{
  "normalize_top_k": false,
  "balance_loss": 0.00289,
  "n_kv_head": 5,
  "head_dim": 32,
  "norm_place": "out",
  "norm_eps": 1e-05,
  "rope_base": 56700.0,
  "init_std_o": 0.0108,
  "decay_shape": "linear",
  "doc_mask": false,
  "steps": 5059
}
Below are experts of layer 5 (counted from 0) of a mixture-of-experts language model. Rows are named router (the router's row for the expert), down (a neuron's output weights, with its number) and show model dimensions 0-159. Each number is 128 + 24 x the weight over its row's rms, rounded and kept within 0 to 255. Numbers have three digits each.
After each expert's rows: a language model's description of what the expert responds to. This comes from a sample of Wikipedia text that the model never trained on.

# expert 7
router:139132138098108150157092137138150143169119109116114140089096113129098169093145095123159158144120093105151108108156101122130169162132152160140136082099145108106105146159149106095152153096123140161131150099092146167163129152165106114109162132090122126082114138116132175137134140135116145165110096128180117118098150145162173149160112135113147129109120144157163145115140094168145159159109146106131143141112138099089089116142118102152148135126129163137139136103172160152158143127110147
down6:124134121124116103147114128110143108143114132103135147114166147119142118165124136114127119129118115112151129147097136140114138105173155146169096090137130115100171114164138132132084130105124097141135163143119125119068137123084114098150087080115165131116180097121126114104127136136152155151143117162148148107100102103128139149127111135065122157113083094159187146185132164082131106141134200161113102139141157154143116121127124126128137111148137108132132171142107168168141162108138126
down7:136143132130155120135101106117103121163154111145122099095153116151107137123120108117117128108134151144162169084135148135162120118141115148139112146113124098124094142120097136105136113121147150107135145153086138071137145105120139110101148138169117108131128089096093105162094124138084103140137120127161159120115153138115126187086106123115119128106117139132120117140139124166159116108110130125149121156159159241146160155154145164094134113090155106122111150153132137137090178108128079
down8:139143132131122124082145092156134111153142112134149147143133116103141121088131103109138116091105126164116118110123105100148125073100106118151106087157159138115132098103141155147129161153149114093074160180085111124172167135119123140150103103105117113132122125114141150113100102133113084174115164125099131104152121112153124151145165120124120090144118095131139122131131123111136107125139111099160112129140131237085117090107138102128102085105127138125131163116098150144119169123123124
down9:133112129115121152103185138098186149163164138118166129126122103108108106153121128131071139082096121115146067129113162106127120112093141118160147122116105125132121095102088120098102207162153113122139144126101072157151118112119120125117137127133141097128151132137121134119103121134126089139101156142134126119135176152133136114084141098127124115148123151143104125145130148131112097093120114121145120135135093210138172124128168117131142166142133122100133116094156127105075139125130093
down10:143142087157139166093137161108093148101136133101126163109116127116115080130148132118119098110107103147136111168095154139158108144165147119124137145171155116149105117120112163099109122112131131130112139117155140128119156098116141163169164149135135101144094118160132136143101080145109109150155147112071140115091158165161146142126146138152092105123149115138138159105106138148149180124120146092153165137151098184109180078113107150152145148110145131161115148143100088103121112113095107
down11:151116119121127138142129093148121121120135145095157131111096106154140116144146136117096115129112116104094106132145123113134125043104057117149104118092135160140132118134138108100129138131149132100175128105138152125139173116105121119138092123133121147086156095120083136092147058105110142110140143080197170113107153101141115156145121132110175124118078136116152118123165167120117138126121100111147123133123113084093135128116151113158103126128167123099121104152114086120081120124145126
down12:139139147142150137098141117134135156136158111129106072129159115121126126107139097122128130104101125123131138136124169128129135135151166060118139124117098087109126086126120168118083155134088112146145080158067113117107121120103143134163124113138147152121171148117144119135115136171097130154143112169184141173132137142072141141111139104142128099151137137159106101125114136123122150138113141128087144116121150224179111128173128122129136116119151134116144143146127152116154168128156164
down13:154132128125108129122143144136143157127122134156137094114104075132137108095126133120108135116150171163117110148137123146170086093149142105130111147126165173118120144088141141108129107118118121162108129143043107136104137135156103136123140153105097135134153102132156131130125093122123123161119117158110129172149104088128112136127114119114108110144162141126111138128112131157109153098132148127138089141108080255125123153112133112151124125141136143128145159123123153127096133119128094
down14:124125154128129152128176085171188160144127089111134110113107116154142129132111129117158156124096143103126104185160112066140094144109125105159116107143121189164146136065136148136128111136136135124094123175145123150152120096145110119142119119129187132142133114163075130146157112139100140131121129155131138102084103107117121101111145165116131131167112134148101127117140171106098112104137088160165127131110107121119140092137109102103093130173125106131151134106139167114133101105121129
It responds to: Word endings and headers. Word-final pieces and plural endings such as s, es, m, plus section headers like Personal information, Awards, and CJK bytes in tables.

# expert 11
router:125124103094121144146100165142138181150123105104121140084087100148095155093112100090139143154122119124117110089140121134134161167148156150139142074099149107125104156135125103101153160110139133143120148104065150162161110149171095100103160146086124120091118147175129149139151165114125122167110102107164139111111159145169172119143140137117151156110123141130150156134145094170152148166112133154133149124103142109095119136135124119163138137162117155142135147105172146143142145138119153
down2:102098124104147150069114104137110137135159135125125129119118122116111195126125135103171129116130124148194105120108150115140146128098129118148124088115140123122112105119140162117147143113149152141115153109098100129150093120122108143144178119132125109102115099135156161097122106110127140137115157093128144128143144122099142130144138107101162136123116144150134114118100134150129113112111120145156087124111150254097115150106093102156101091111152142118159110073129161111135154165158109
down3:117128088128099139104156100186106157130135092117087108114143145106091131119100128147109136120116128131126110141115055071085155167152125146115122125105119097179148154084136101120168137155164162154101109163077127165137176129154160166095121133138100126116116115152135101118119167135093162133096140110137114125137086100163108122102126137159136122133109137131120127116135121098135095134145146151137120094108127142166136099152126124102132108126110161168125119184118142101112137114127161
down4:136115160154099123127115148130142174112117172141149121186111153124104155132137117144138168099147174104132164116160132121135123131150180137127165121125118167183088102075140132172120139094114146121132073145159137129140138134112153150138121145140142108159181109190152131105130114145105169137100128123116143120096152132072153101129137131126090125106084169138140133155097127098110118178134120143117146153115093144158165147100158129135169125159118115118124139113112121142160117137128147
down5:132165113197123144135104121111132084125120105119116134119094114106140135129109127130087134150109147102133128131133140114166122109161123139093082123158151143126075110137101124134181139096091172134116122150110140156139150078142114120158109150133103090139137175115115126120119123148115157155120112114147156130115159106143115120098143126126126087147157125112156092143123156150198118085109118133082142102145101209149140129102137110126085143126120141079101126163122141091091126113126107
down6:128105138163132140122135096119117148146116134110128123108157134151097149149159150126216160101076115154167146168129147153146135145130163116171179111100140170127119121105120136110184122133082119127172082152114135105155154147099151092125116102127103145091156145123139099129123141164127104143148130151135151143130106142135092130140166145109133143113130144152109157097126154158150114145121145150143101174174118168155106133120121114111109075095185127134091135144126127126140129132157114
down7:144128137125122101145136070114133160142124123145162127127109153162073152117128143138131161125123109119185174174163140126129129141123114152146106124152110138135129084087146089127114170098130107163141158122120145149147122113112143135084164128154128144101094124119079124141147127105134103131095112094099167155137100108103119154125128141135096057112121107184103117122129148157111131122090148097142150123093140092095118100146130117166121118122107076120086139175161162119122115101115123
down8:119105135096169119125132083140146135078133117109145157119159129149123126101117134135147088174147110150084080131137093121151136082086160121144155143137180130103123145121102109116147108150103080118126143122116104168162110133122125107097137155160086149130137119146079151156104163163092078117110114134112086133102126143142117151114118125111104106128136107145163091133141122111123138125192116106137139138094094191109146127137072141157148111106142135114128154096137126131142164141157140
down9:120123129082108118081134131093168113142115098130148125124146131129150149121143090123133126109099091150102095146104142083123142112127167115150136131148115149119106098103107152149099152164093066122149119147116078123153134088132120141155115131113129114137144104141132134148116143158087086098123123146159118156147135130130126129102096092068112112121125097166116120105149155092121111087177106125109121144130122236126166107131106119128135151112155149093134122131110113121159136114169123
down10:124115093139126096143119138128155137114113106169139121106142106144143105070132138096167098125136164144112169167138141165149085138157118108156163142158101116152114119140127133142154118127150128138114164138147086110106132160110092135105078122166151102157103123107145105113111144107096139112135106153140121152097130135155115155105103142118131126132169149140146116125111180095121132110116130173155099139136116196137148104159123140139080067127110182103104134147102188103137124113097127
It responds to: Verbs after subjects. Linking verbs after a subject pronoun, such as was, is, were, became, would, plus table pipes, opening parentheses, and citation brackets.

# expert 4
router:135128144097113147155098136137149152160127109122126144093099119134104162094135109112165158143125099101156105106154103115129170166130145159136132084088146111117105157157147095093156153093120138155128153096094154170161126158167101128096159134077122129083127137120134171131142140133116147164109099134176117117101147141161173154162116137106146126105121141142158150127144094166140155162105148098130143134120141095093103117134115105153146146110136159135146133097167158171154145118105159
down6:125140131124135121120077141144092118130128112133160091115172138134072159130134148100136135117130075118166121144126147136147127136131115129127072089154148075142132125077107166098137145139060122089098151122109141125113127125139118100159178121121126095110087108112121135123102134135155155118154142157110121127110133126146111156147113114109114138148110118128109113137133162134173120122136168173132096106098095216152145151083137071127137131149129143114149150153131109131159123111086128
down7:154161153146117119128148156103093139108136122158156097115122136161101151097143139112084136122189107109138158144118130158098119131101151106117143205138125124134132130108095101126136136104143111123106127135139088134115126162106157094115161139189171130151110132131105123157106140153155140125163179090072109138161130145105136160122158160163136077130164106123115123152153129107106155162162120159103146113139156128120091138101150134144111108116120116171111083152150124159130137127114166
down8:112163115161145141134144158091111140143143104115133128139128154128116090116164109129115092145191123079112147152123112125116153124130146126077080097137126119132139134172121155099178166163134101104122133112103127101164151157115072149111104088070166111078150124142118099140128109157107137119091144116111151128144144137123105126097142086115119142130142126144180117140072130100104102134155133132100135144111139168130127119128138115114110093096168132098171155138116164120086121149134140
down9:122112125143135125079153128106194108158150121126172122174129106101146108115114116101124152099126110110142093155116146119107111110080108112182128129123149127122156102121114128120106208130139145104145139133106076095157117104130126124127093118112113144142134119102089141111114149162141086130114130143170133135142129135111164130107132090154125114121145129157139149126125163109158087093124097135122119121145092228117142101119122123117114171130118092118127098131144108095083163145118128
down10:118126090115168141150088116132155135142128109148150136099129126143150119129110113122114111172145155127156100141117086150142134119137132165117126092177106091121143113127171116122110128112133100144121138108156117127143118113134091121117126134122144114097109094127148135144117140133118116130098166153100106159126126162162070154104149137119091099165123123130146153116108130134104127097151121094104140147124130187062200118141123142123115137119132132149105125107108210085181097148095072
down11:089131155143128125156127155145104118149128190127167094101094122146085135163142143186128132109120124139113116155125121135139106127135059120111106146072135148137148126123127106109115122113131130090170129116092118097157153144129135131142146143135070072070117157135096140130137154129110172122128166085168158131137126142101112153121136164148116086157122150112145142143142141150126160149137125101154100139138093165125127131119131080139114099126132103093121088151093140160091113120136154
down12:118115128129146088125149128137129106170143126127150096180122164088160124090147121119102139155166174126106144142123130184138127122145116108153104139122102112091130100155082141126122104130105113150084075150099142095173101165100131157142129131150150117119150118163123130141097121107138169183145139127161150127175145114166134106123117135100141129135127141118114116120101110130123140108142095122099130130148135198125127076166089144123095114134186104117097101136144130138114145086111160
down13:153158163107121126092151120104151077103117116140165115155131123127107107099116129130129135088115121117122144126125154141153135139128122119118073160138115136122171125105119099124111095136143099118105133132089108152129129092066095138079122156152152134170177160149140106144121091146160099163148130111126137118122110142122141121130131109097121083099130146103122145154110124097139125099116162097139120135128120241120114086148108112128102129154162126127075116164101116131113133148167142
down14:155140110120113098110152117142149117124128096147149105119121112176125124093125138116109126100098105124080126189118137097162126129156157128114125117149128203150134103179143144131094103172112134082142119127084136156152156113149127114134116132122141128153172100123105151142150133155099140107124116133087119121140115102149120133116100134123104120103191134113134169111146183119139048101112124112182112109125105192127129148148127087095113144131106120123130115166131134133134096132113114
It responds to: Word-internal pieces, table cells. Middle pieces of long or foreign words, such as it in Université and repository, plus table pipes, numbers, and taxonomy or coordinate fields.

# expert 0
router:146116123098122144145086145140147158157119102114120146085100105129095166094134097107161146152120104113144103099159100136130171162138157150139130073094153103116113152152145104097163153100134144145131152093081144175162121150171106112107153132086132133086129132128134161133150141122116143163114093114180128123099153137169175147159123145105154132105122142147159142130149093160158158163115144123126145124119148100084096130137120108146144139123130164133134129105169161161157140129114159
down6:148116092158126148154110128126097139120102144125162105136129102157120125158136152128128120132129119144127113173116170165128148132162182096138130161101133116120096132142172162112137118150126097176114119129120192122134130098096125099177121153121112132104137078145068129126140109125159188135138155097113128152149127151103092111096127103083121128138110091148142160141145135101127131072119137125115086138112105162137145176174089103161150142130179129111095109111115145122151111129133122
down7:101145158132104105155131109144093107132188123174118122103168155137147170113107083103126156115114125109150137115125147100132122121113114176172117172119102134140149155120154095135146104124060103136130148138156104110110128148141100112089137127142094142124109145129119125176085105133143129119127157142119142126161133117097112157152101159177145111165106147135074152104111102190115168118088115119123162145122099126083105105107096119124091108136112122133105111131178117141126140128113144
down8:119132115116125124098138131093177077132145114144154120114135118171148094106135136089149153148085133125100100121133093143153151090081141104146149092145166144101128115091134141127114157134119158089136130125097108136147131138107112128129119101138122108162130155161115121132094135132112123157125124156122103108133097156120131157093139045109152099149128126112125134142129165152136118133164085128135153158118128235117152125123132099151154127121139102126153136109126176180141161139111110
down9:114132128109159136110137107061135124167140113146179114124122117138121131125155119157124133143119089109105123116133120094113154156113122078152131095109128141125124078140111127163098156173133066128111118125092104125125112116104122130141108153095153121122148148156151128120113112147133114156160109160116091152103111137103185108120136093116125084146116106160085129111139132136140123116105119147093126110130116224124139129134146149147103171150156157095129110148130131052160148116105121
down10:098107132116161118127152122122159128130115180154122117121128097152114110135140132159144111154145144108169107142127162120145110104102148167166108132151085123150153123094104112144158126155120123138151130145136107073137121117093116107133098145138133143111065165161100126133118094136096161109154149122127138111113164105168127141127168111119158152161137122162134123138125140142159102121144108164130139155090067211161139131192120083110121099131118162124120098114137159117152126136085112
down11:063144165105133107185121107141105115122158118112114131148140137113126111121144128175131136158098111110116106137117082103123153092114092086151134154073122134132141083147118100116144128150130137098134110141157144121111097094147153131180120120143097115074083111141069139136107109108124140134124178138163130116103119140110152108148146139165130092167161154142113112128145106151168138152128109109134139080141130166119151156149102107141150091146139117137100080127145121125099094141097154
down12:167119157147172148156110172170124137125114159136126085122115167128113112106169141116075089116151129109099116148116141174139176145148122125102139129145102175140120113067110103156115151123110179129126111154128118091137144156131088142132129140092108122113138138130101138135124088153122155137125159130125176176141106120088109141135121140095143129136130153107126105163147150137108133097154099079122121126137124227147118116138134130124116124097155118114094134131136122160084141137107116
down13:151110134134150120127138119150161152105128087119167087091151092071088117114118137085136149150141143135115142128115190147144104126119118100126130157143107160129134128133093119132117092152114124160115101133079103124112149141103075117120124122111157173192102140129130139155092106136114099174134094135148121159123130120112141110088096123124142125134166094080102162132114107092145126090130152125125144138125117217128124162104157085122120126109133131115137133114117133135090107120091139
down14:081154126126139128109140089154142142107120114135147098138104097136158143103139147140113160115108165123103122114129090093090127139088135118169100108109104129160120187071136132126115116183111119133157132148121128129142153104151144146156119138125125169143070120134100124145124149127115149096123094106139127130146137105159103102089112130110108125155111156125147137102098118078121082152135128157143085079132122102134182126114118077129118092113114102153159117156145122077067124114116102
It responds to: Determiners before noun phrases. Articles and possessives opening a noun phrase, such as the, a, its, their, plus word-initial pieces like imp- and credit roles like artwork.

# expert 12
router:145127133095115142153091134136154150168114112119121146083094106135095165094139110117169164141116103102151116099158102125132166165137143155149133083092150107112104155160148101090154154088127143164129150094094151161155125153164107125100165134090118135087116136118134167136138136134117141159110096119176119117105148137164174148158110150106154118093128141141157146112146097162149158159107146100130140133115142096098094122131119106145154134114143160134140138100165155168154146119118151
down12:114108101095139154114109129151101123102176138098111082154158098133109141100152151142112098094113124167162124179112133075131136103140156116114131151111132185118131133097123151157084106125126119151108159126091137108143128139090110130163088097143129134113140129137100094173146099140130103101080114138125141152119158145153120141108140142099133121136108163166100153127086138143137122120136112111144095125105125205134148073151122162163130159119143129140149123121123182113118168114134151
down13:162141126126135159079123125126117154141153104171138112180126103123112101099145117083144115119144121138153141127151146136122096121104134147144121136169104150148145116126101126095117094126129093117119136120112145130097145131082127147116120110114112155166088145112135088128118108071124091134115131132177151108142122111103149106113121133151103118115108111105089133188093141098094192117148125136121125137125189211140142115129141093118135150150148052138137135140105142113130126105105164
down14:134149115089107136121156138145136128169107089140147153119125100122139130133124125127097178090139125148132121182117100112110159103109158127178162082118140192109159115117144119147128100154123137115168150150150090158148141102134138145159097113152157108124118130141123135125160164119122138154091180117135131106127171116083128101108155117134099117145118144120082162120128115112156105156116125178142109110150120195117142098106155130091092094149127121125151090150126173138113089151145131
down15:132134128112100132088088133160090137118098123107087137152131106121144152149117164085175123133108143160118109171142117112159108110144152120112120113149103141076173131097084143081128094120183125131158090120105149135127154119118111132130102126116117133135151127079118123115172120140116147094155133079132156132149135109117100146139128099085144154127153137087152131156142154128159151095116155168134096120150150074156106125136126106161143111063144154152090145155115153118155124109122113
down16:130129102121145136086126084163118114130110123080137119138136115105153157131098141120150125086128142146128123144121097119133140113136152114138100109096147158090119125107113135149110133132124148113136093155083108145140099130139124111135108101147135128125151092153121129155118142126098114149110116149164098132131146118097111121115127111076127122157124138139130112109103157145151090109108129142135110140123111255117149110124101131124126136125142119095168090121119141119136132101143133
down17:129065152111101130133119140121152157150125136127109140130098157151123149116163121127105139076089124139142166116112146120078144122097154112116135099124132167127135153083120126146117174133109099123083141193144137109124133130091132124107171104141163141129160130161173088132136100101138130133162141136160118131129171101118155129104120110110117135157168085129081110153128135153087167107110113096140145166109133184130153155110133110083140145104136111155108147112184143115125142114130157
down18:153125106114161155098132172140125168094145144124100108130103143114120155135142072087118114114122117088117141109125110117150082170127126110102113128173148176149144094121073120102096100136117113141172167108107158133131123088114094143151099115112100082106127097163141152157116107143116121110101151110164170110127143168163100112127108098113103142127091171101128123091130129149127123077125125150127108126175122136108135123132131117128121072125101138137099081123133105092131150118111144
down19:118150120136125174101126124148146123129093117155111143151103113095147113128143124122092122165095155051114174130169128142147077098139104122152110146168147159135146093094132155138141161119105135119135117169134153098146117134161131140086118145132108111132139121115092126121152132106155118079147141126170139165126156122139122140110128102169078103113094135143117091125087182133095101120122086106138132140158091182085125163137115129129138121107097076122171116107134118127113138124121140
down20:117150134135131107137140136113118162127123124163105143091092138127126155120138119126165134149187150164119165115158094149156128118114153111149113126143102109129122121092120147131092157141118150127149179137111102098184129123068146133129119139160135100166150168162163163122117107137133109117099124101130165093157153161120094148115138071167151112136152086120146134113093145107112118118125119113081126119176122153087167098141100129168159078118094154146132136102094145139143138105115129
It responds to: Phrase-ending tokens. Tokens that close a word, phrase or heading, such as closing parentheses, suffix pieces like -mission, -vention, -ing, section headings like history==, and nouns like County.

# expert 15
router:113117154107144139152094147134143165157125094117120140076090101130092159094122110096158156153113102114111117088154109123121166155132162144127131083100152097129116157150132096101149168105131144108127153093090143167163111131169099101103154138086137133093118142130118168127146154131113149166115098143171109116097151148157175135154125141108153131103135147142151156144147095170145154161110141123113142134112146104079105137146119106148142154131112159138151125095175161150152136128114160
down16:135119107089115119111101119150150149126126097135137116118131127115143150097123126090153118134136114126134112126104131123102158144122168128143124107136173136078107118102132133119134130131116113148149146131081126133147115145157115137143119137112107130117119127130132146112139128129135150135126122154154115132117158142121164156119127115099144124132113150133141121117154141158160146113131135121138106135115125255101148101151127094153125127121127146149165143114122158140146156118116134
down17:111130099133147118128175145144120105118135103154113109112130111101112164082100145095115187121133131146170131146114105101101121108090132157101137115126150108146096157101143145110157139146084126138169134146092095135118144118142165066108150112136146168139132148094137135099153131076123092100098136137132142129137123144102123132122141107107118113133113127128136096141106154130135134122095158116150112165092122207166161131118166071107096127141118123147154176120133091129125123181131160
down18:081120097099159176112154119153121140122125152105110122078122127140169152128167140144132133132143110121119135088112141077155093145121145145122106142129107137084141076116056087124097148136088116137152140133111136128088110140097101153144148152102106101118149102169109169142118121140127098119138098108108154105123123122103110156149112109133099145136133143113158109132141133133119114105153101133079134168165112148071114149135130131112127130128108176130179080092109123069108124119145132
down19:131154084121133105083144142163142146123109133081110124115122122162137163117131167070139128102153156105123175135120092129148095136154100109146091191160151168144141102162140125138153136138096129134160097079096146123160102148161134174100127089138087081135126130082133128132120127134129102127146134112152099168162123131112134093128114128154137113128132133168125109121112178092126113172156129083166133104144126123104133161103157141141141141118111153118133096122118090126093102107123131
down20:116143186147110116131147150116111119151112118158153137135123158173145150139147107113140122127146109134101143105123099122169132114113162098119120125143083117155094060129109104153118153146133127117144177139089113094145118104133130130112084131184145101169106142107120115128106145139136127110156115145103161106106129118164061146106132125178105127114164159111101117116140129187160138119159122113128146093157132126111109091114097154161164135165104136167093141141129149169142139078132122
down21:111120126113131162077153125131093147111145097137160155144129131114137108100158089128143095149124105162070146090142096121163128073153165077130150163159098154105098105122113125137101115157122089112151120153099137109131133119108148094148129166116144097156114124128082143140110114157123132077109148146145109154117126124140071165115143133131092108114155146143124111135116153143122184113148135126129131119135130202128133107136093072173161117121136139127104123131095104146133106135115148
down22:138113101104139175106150114131115081127137135127119154105163089131135125114095156086149119148113112183144122099103109125102160150103170138156137114171112160112144160078122134111110155161122141146153135136133080103130126099126115119146078138105115156094139106165168127135122126145130110172140143155158138121120143135134139151134133152111131124121152117139162145156121100131160114105140111126126116095120131167151130096158113132118121190096191133063106108084123158102155185121133118
down23:128141128122137125137122124125130141127133131123118159118122133127145123111143123129103134127150131115115135139136120121138135144128117139114128139140143118141146167178131131104146122130140134136130133113160170143127115124130121134111143135131127151108108121130141147152136124140105120110124110127133140127130111146157135122151118141158113125123109126143134135126122104131101153143118140112119125124124127000111120127116125146122135147136125138137117128114126103135136131129137128
down24:097126122122131179152107112131099136117111128163127121114139125140141105171120093112172112121105142141101136085130167135168125111128128102094103104117156180139111149081107108101156148096125147131120135135094115130110176134127103098140144086148106115076143114139109135122121103103147139160164132107113129159112166119144123138086130121114119105123129159111139142118127178165142125119164136118127116138127155236172154157124107143130160112124112145101146147117107117107081116164169137
It responds to: Sentence-opening prepositions. Prepositions and connectives opening a sentence or clause, often right after a line break, such as In 2010, After, During, However, under.

# expert 13
router:138132123095120136145095148146144160162113104115118140074091109137091154090130103102160160143117097105145113098148104127128176170141147152139128079092149110113106148146149099099147170101135149149119148092094155163163124130166102116112161129087135133095119142135127154138148142135116145171108090118179124114100159139161176153152122142106144131107123141139156152130145096165161149166112133117127142145117147094085103129145123110153147145123143164137139119104176157163153146137117154
down2:145118137106113142110099117145153134164109094136117108129104112109144177139107141107177145130106106126172108115141109116112136152117157126131133115092130127085101121111134137111134132115111127139128148143100109140141135128165128133155142146107125127108159104141155149154131150124121148159142138114139121124113147117106162144135156123090138138131138126137135137099135154149153115139126124110160128136125116255128123140130125114153135122122132143118149143127138167131138151130111128
down3:117128042141106132138152085183125165139118115121101093143097133109086108144116135090114136135111120126118120159143094099118161137164126140128117125127121105154135093095139114110129160167151130120120133189067137114123156149156130147139118113127123101117109107101132145129123136146131129139110139152116106103138096110151140136110095129155129130109123121123162101099153153067110082094164107160151127140134130153182123109119144125116126151120137151150126095210112155104123075130112150
down4:140107128147119176115124097138104109103134092113144116183128110120145113181140187102088119126132128093087154149138127140083111117156123111132108159151138135110122114078165117142139157154099162124146128146122146136110169121117155154126113129120084113145099134156093136101096100145080139141101130131092113116097186089088104111124075123118104122136107149142128100108103098116123097135137126175139089133130079137109134117111095103137131118134112157096139119132124166114120104154077159
down5:147151140159121137112122134146106100146149138156170130081135122144160124081109147121143141140118117125103158128096130148176193109112135106129101153102142093146105105131112103099142082153120142131150151138118152107149123126168134151130085149120109139160135164116118122116078097117145131105165110103137102169162122169119146148131150132132127095172165096159134085136092117140133148108155101121169152125145131173145120181163102082119106137117135120075132117140106101081097119104120111
down6:163114133140154091112107130138083141123139094094106108134131172133108170168112115120149119123134112130144108152127144133141117132164130092142128098106149154089138093115112124091123096128085097174158105145102152114096104140124144116174138133109144127126154088129134118138138102159127119143131151131123123126157119127132109161134130190086117133128097113107115155123114126120133113130151176163164107126151107252132096136120138144090161144151141130112156130166135112146112094127132166
down7:115126105129098096158111152116139136147175091142158137077162153132132114156170124131105125106095076144159132094121131112140097108111108157142134098147153106123149097124149150103097135090105127139129126197109157158138079132121108114081139124147139125165148113101134109121094169085110126146095126130131126130152141104083126147136166135119134087141091102098101149134098072180116133155073144139139149129110157123101126115155170158134141156118101100109139122116150120134140109117108114
down8:174134121152154158121135118149155137123135116132147107172110164096134120138139138119134102138198109109105141122083137095118116105123124124110095135128145138094151134107108133116133130151115126118153126156103143091142165139129102155110115118090110102141138088168109138177103105121108131172094123145091140111120104136158103152088151119103161143121110163136131135121115143104126102107181118146103123156114088215130151109143126081124104096094173086122123121131078150124118127142075122
down9:134135128078108118095161115095157119170140134120158113137162114128160135123155113122121137093091119095132116116104121077118143115105169126129139130132110137087125094089122138101100151140116087146120131124082085131167115093113126153148092136100101118138160123151142149143108131162124099117105149150142139143116133133126148122094086098101112114137119117161118110136123149114150092107164109116109124153132111227114177108153146098122110158093187142080107106132127143119149134114169120
down10:162130157134166130128148131126131117128133102164153122144143107139154085077100170138159156133157131131118172146120177135137127155132155137094143113136128118112122126096102129150145150141146106125138181123188134131106112141123127122102130132121151131165081100113134111131116165147125104149115146127120102142127138175124122105134109078140105124197117134109108178126126193145135118124145135117140116183141120116123175134128106169095093131091090161101113105119105100122103127137096060
It responds to: Stems and line breaks. Line breaks in text and tables, and word stems cut before their endings, such as occas-ion, hypothes-is, convert-ing, suc-cess, plus found and born.

# expert 1
router:144137128093122139153085140147153153161127104108123149096099113133098165094136097111153147137119098114143100106158095138135167157125144150141140085093150117117112151156142101094151153090135148178124153093095145164160125163178106121108161132079131129076123133120136168130135136140112153156114098113188122120100143132163171155164112141117150124104129144137167142126143103165148153170114139096142141133113143096096098117131118108144152137106138154142135132103169162167156139129109149
down12:130166099103091154096147096180128120118103149135153096109158173089128098115152131106110104093106169115160132156120118144118124152166159145133082084121087155122114142122114122143145110135140081152100106160110118109119167163135103142127113114140152114104173106100123153128142087110126111104151164135154181164155145123138120147136097107131093103147129147114082097117136122143107151121117123121122115153121146159127125129131138107152096153070147121100103087156138130099144140106084169
down13:149155125167116158107160117133139149106132144168153107149120134138123104083098165114109154155085141155167106159143188160148126095081122146132109149142155145135105161116144127156136094174131098114106121163137114121094132162088120095101116131137142151145084170162120130136110107157120140132112135146137156118112112126172143099124119111131103124094190093102104114148135075145147107114150105132099151139137126143096164161115105124098142152156106149128104107150130097158123094151092144
down14:139140156150118092105154139132121079127145109116114124127107101140108103140147149141101154139139099136088115148128125096146115121077096114127146156135136163114162104126129161146128128131113167079114151149149110144137117106133163139168190130154177117126140127115142101145150117089140139129121154126115135106130118115171116094153125149117120149156113144130102146111113139116124127092148152152165149109156143181058139104120119088080104126162138135086147141167186142124087100119088077
down15:155118084124120132123087129177117133110095115131099111147110106134122118142130137099188099155076150134134122132132096132150117087132129136129137128143100130080138106063086140094147081090156164088178112139125135133118158150088129106153114129106123100125162172115135107138138102111131120108131160071144192091162170138125101138148127116143142173115160131114126130124130150160118151099142146170118095149162144113141110149127145140146149119086135124142098130148120163110130120123099132
down16:131130126082099137116123121139126126128129099120141113136128127127153140121111126111170142116128116103147115144130130111137153144119173119131126114118150111096099114102155130145126149128125139125124166134051109137134132131157121119144128126113105132114130111149124167127107130161134125151122132142142134137128150149123166143130140103082162124141120147150139120117137136130151131140136132119126115147121110255105143123136125087171103135133152135127137121091137166139154168114138135
down17:119105135104121113110127160119101120114142129130138112129109138157130132150117129139137132138069101114155144116089123075108135081121120135124156092114126154111140096142135141116157146165139092123124135136052115128113145119118123126156138104139156132105129129146103138120086141072147118168107141124155147133107149181099116127134156124061097158122127140154119119114080148135132147116144129124147123132107118241126165150133134084117127148151159120108095126107164124094134159139127174
down18:149107127113152124154122135138102117102125130132099096135104155159123153087111153119134114154071151163144154160131136136149105138127110112116134102145090119110148135079118126129107117118094141117102160183100106120094156101095132111187126099142109132121140110136130128091140107123112114111123119104116173104125127132131092105105104088115109123170165154117168108114110111155154107133114138152131151126167131236163147091117077117114125110129090147175138098113133143125111151121114135
down19:142129137122161172155156101158070165105148161133113124144104167116132129128137132118088119126127132096140127136137116129166070140149131109116103111207143154126184142108083120129175172109141123152145127106105136151131114142159106131123127111182131119140095119104140140120145106134105080109079116150136156156148133124126123106107111121208114106150104133110134122136092141163122120129111137132112139135144122038089139126124109154139122107120115118150111097139116114105139147112109140
down20:113146152134107104131130109138120145132073085153118115131133146125131120116157141107158111121114127154141161157111132174149151126111107128150110135122122116186139106116157110158118155144105131103118183102143136060153134116132130141163045139081132098142131176143149116144091103098128107118141101110118171121120134143129106098109171104099136126158125121129151125119109150146161132056161089093136090123151153179126117126183143109127121142131111113123127162114131138153145149100102143
It responds to: Mid-word and noun pieces. Word-final pieces inside names and nouns, plus common nouns and table pipes, such as Furn-iture, Res-idence, data, goal, climate.